Experts of a small language model.
Experts: 256 experts in each of 9 layers, 32 squared ReLU neurons an expert, 8 picks a token, a sigmoid router, a shared expert of 256 neurons.
Below are experts of layer 4 (counted from 0) of a mixture-of-experts language model. Rows are named router (the router's row for the expert) and show model dimensions 0-127. Each number is 128 + 24 x the weight over its row's rms, rounded and kept within 0 to 255. Numbers have three digits each.
Before each expert's rows: "gets" lists some tokens that make up at least twice as much of what it gets as of all text; "comes after" lists some tokens at least twice as common just before its tokens as in all text. This comes from a sample of Wikipedia text that the model never trained on. Tokens count by the router's weight.

# expert 188
gets: " a", " the", " an", " his", " The", " its"
comes after: " with", " and", " for", " as", " of", " is"
router:156081061131144166126144141079088122155155132081112151153121103186128143137143142114085102153138149122148145086176147141123151135130101103107113138122127147122142123108162119143131135148131125135125147130128121110136132113080120124129166133092130098138109172185128135145138082125103159184099144123140125165151172121142105138119153132109128145116130158184124139107139149093123114097114

# expert 93
gets: " his", " her", " he", " their", " him", " played"
comes after: " to", " and", " that", " he", " not", " who"
router:137107087135126166127127127084151140133137147120101128139142140154179120141116140042105121154144156135155073111165159136113139153092101131132109132117124171161134126119154149133110100159146100145143143158137110137128127071125115110131123168146131101115094168146151138128161086130127158135136164104168122160159134182122124122102120110122101132100107163092149129119124147126122086089117

# expert 83
gets: " the", "-", " of", " The", " to", " and"
comes after: " of", "\n", " by", " for", " with", " from"
router:149103107141125108147129137102116133120117118095144152138118106136127133075173132086123143157158122134130088129131170115136132187145096110140128089098081131134132161125176122135154180150107090114120153173150127112111109145129078122157120127117128093118086112152136113183147068117160119162131119127143135089140137128101083127100154136127134132151105120150110146144155127116105100103174

# expert 70
gets: "'s", " his", " a", " its", " their", " her"
comes after: " of", " with", " for", " in", " his", " to"
router:145113092134129122119142109124116137156109123131115119144146114157103135125137167073146111170144149147115121078155136184108172143090142075121111131148122163098120143138162114154152108144130134123127153134126105120141133080092136153115135098118159062103108134137119130174162108139116173162132089107164108143141144139133122148102147162130110142105138170142143155130097134080082115110096

# expert 59
gets: " In", "In", " F", " this", "f", " same"
comes after: "\n", " |", ".", "|", "-", "s."
router:124119107109147140172107121114128142153136177133134127106139130150120090116153167078151123166181090136083143145145110160095151124116114141104100191110115168087101143114117137167158140124101091133131153112147148113083134115116147114082116100099110125137086114146145119152132107159072124123110129112121141112154128162108128125110095148093131123109074153130128140160142129151095113146148

# expert 248
gets: "\n", " In", "In", " in", " for", " on"
comes after: "\n", ".", "|", "===", "s.", " ==="
router:129144101085147114142118122100155185153155163172138130157116122130148150117129143091145106149156129145133116132145146126101128134151120068104115185154133173117116088094104135131102166145139107144139166140186103124114127097124160102183157140097141133157115126157111144138095142130106124098129112156157111154168158162105117135113135136126161110103092160142128172107158149117135117122145

# expert 205
gets: "\n", "\n\n", " Succeeded", " %", "\n ", " Preceded"
comes after: " |", ".", "===", " ===", "s.", " =="
router:123105066106168154106130158136124172152126144108138151091122091156123181082139112149112115114177115135143134124145103111061164172151103144119103165147100149106121128133113141163112125145172143095146150123168132102120129137127138091112128095113151073153127101151124115137125134135122107123120142155130121098139129119132107097153103120088107122133126164118156177139179134151104108128132

# expert 11
gets: " he", " I", " He", " It", " they", " it"
comes after: ".", " The", " the", ",", "The", "s."
router:176146121117146109161128120124138138164149152128140120120123110160141181125149157112128117128116107123107133149172110134136154113127157148115113132150122140104100131091149137137139166130108147118094143106122107075128128146114151116094134117115149143123082102194134074148097113168118146157108114116161129169131107113160140142164130171056132086150117181135120137150107150089110087123128

# expert 66
gets: " was", " ", " is", " were", " as", " be"
comes after: " |", " is", " It", " it", " was", " he"
router:155125085111174129171117135099086122126143189109135144176140048141147128145105158116095105143129115172130162130106120185129145133092080130110115120153130146109084142122128126159105135121150084121137144140169108072112133145144145134099134139140097124115137113173126119141138149161140145144094121128128130149144155161121140152170110127130107124116132150185140129150122114100111121122138

# expert 138
gets: "\n", "-", "S", " •", "and", ":"
comes after: "-", "\n", " m", " •", " F", "M"
router:129130100102148153087127102150128119126124159121153154165135127146123126107117162130136094097142126110173133153174143122113148138138107139129108166154072151116095143105146125144108168153123122106141133132148154127129153106096131107127146093098134135144132096168128109097105141158081141115095130167116090159127216131157115146181099132129138102060114113146154118118112130130119103153127

# expert 250
gets: " of", " the", ":", ",", " The", " |"
comes after: "-", " University", " of", " at", " List", " College"
router:164095119157103141126099082102141154156122132094154158127107115138128145091168145142091139108136136160136123128125112177143147110152100108133127104142103144130126183110161106140157145141131135118104142167148140148063105100139124105099126102109160100137142078139118106112139096165098153195139141126153125167133154134105113162122142122133088120106131123143134161159135150072122150140159

# expert 227
gets: " |", "-", "|", " –", " -", "="
comes after: "\n", " ", "\n ", "\"", " Preceded", " Succeeded"
router:174131108135161113128142111089171200157100137108122162141104109145152113102133146091118097124160118156133095129116145139143172122138145122108134123090113143143118118144165167138168143133155125098070153136155150123128090106144108121121141130134167102127114101142144141158139108128121116170150147115123140152139159142084086128123124147108117116122124097162133177194152147083117113152137

# expert 240
gets: "|", "-", "ver", "f", "ust", "il"
comes after: "\n", " S", " T", " 3", " Date", " 4"
router:159191107111155125100157126106136162156111139123116159120121126130135100115142116105123140139143113153113086128136160114112137160140161137132107138146081115139118161121171128148141138123134098110109142161155138035145160153081121141138143111100131121151124136139152116133128138119086182129121115139098092113151158145103088158121120166154114109112111075142122150162140129086095089103127

# expert 67
gets: "-", "\n", ":", " •", " Time", " information"
comes after: "-", "\n", " •", " Coordinates:", ";", ":"
router:113149120072137113129141071153121121141084149102094149161118116150107127128147140144152130094143112133140122120177133123096134156097110121125124115108100120092125125099114107131107159147132148102109128148161140126113152104092112100153143136095112102149123110181142119141125134141081148155089143180114101176128163165130126164151112136114134106062093124182151115137132131116114118180151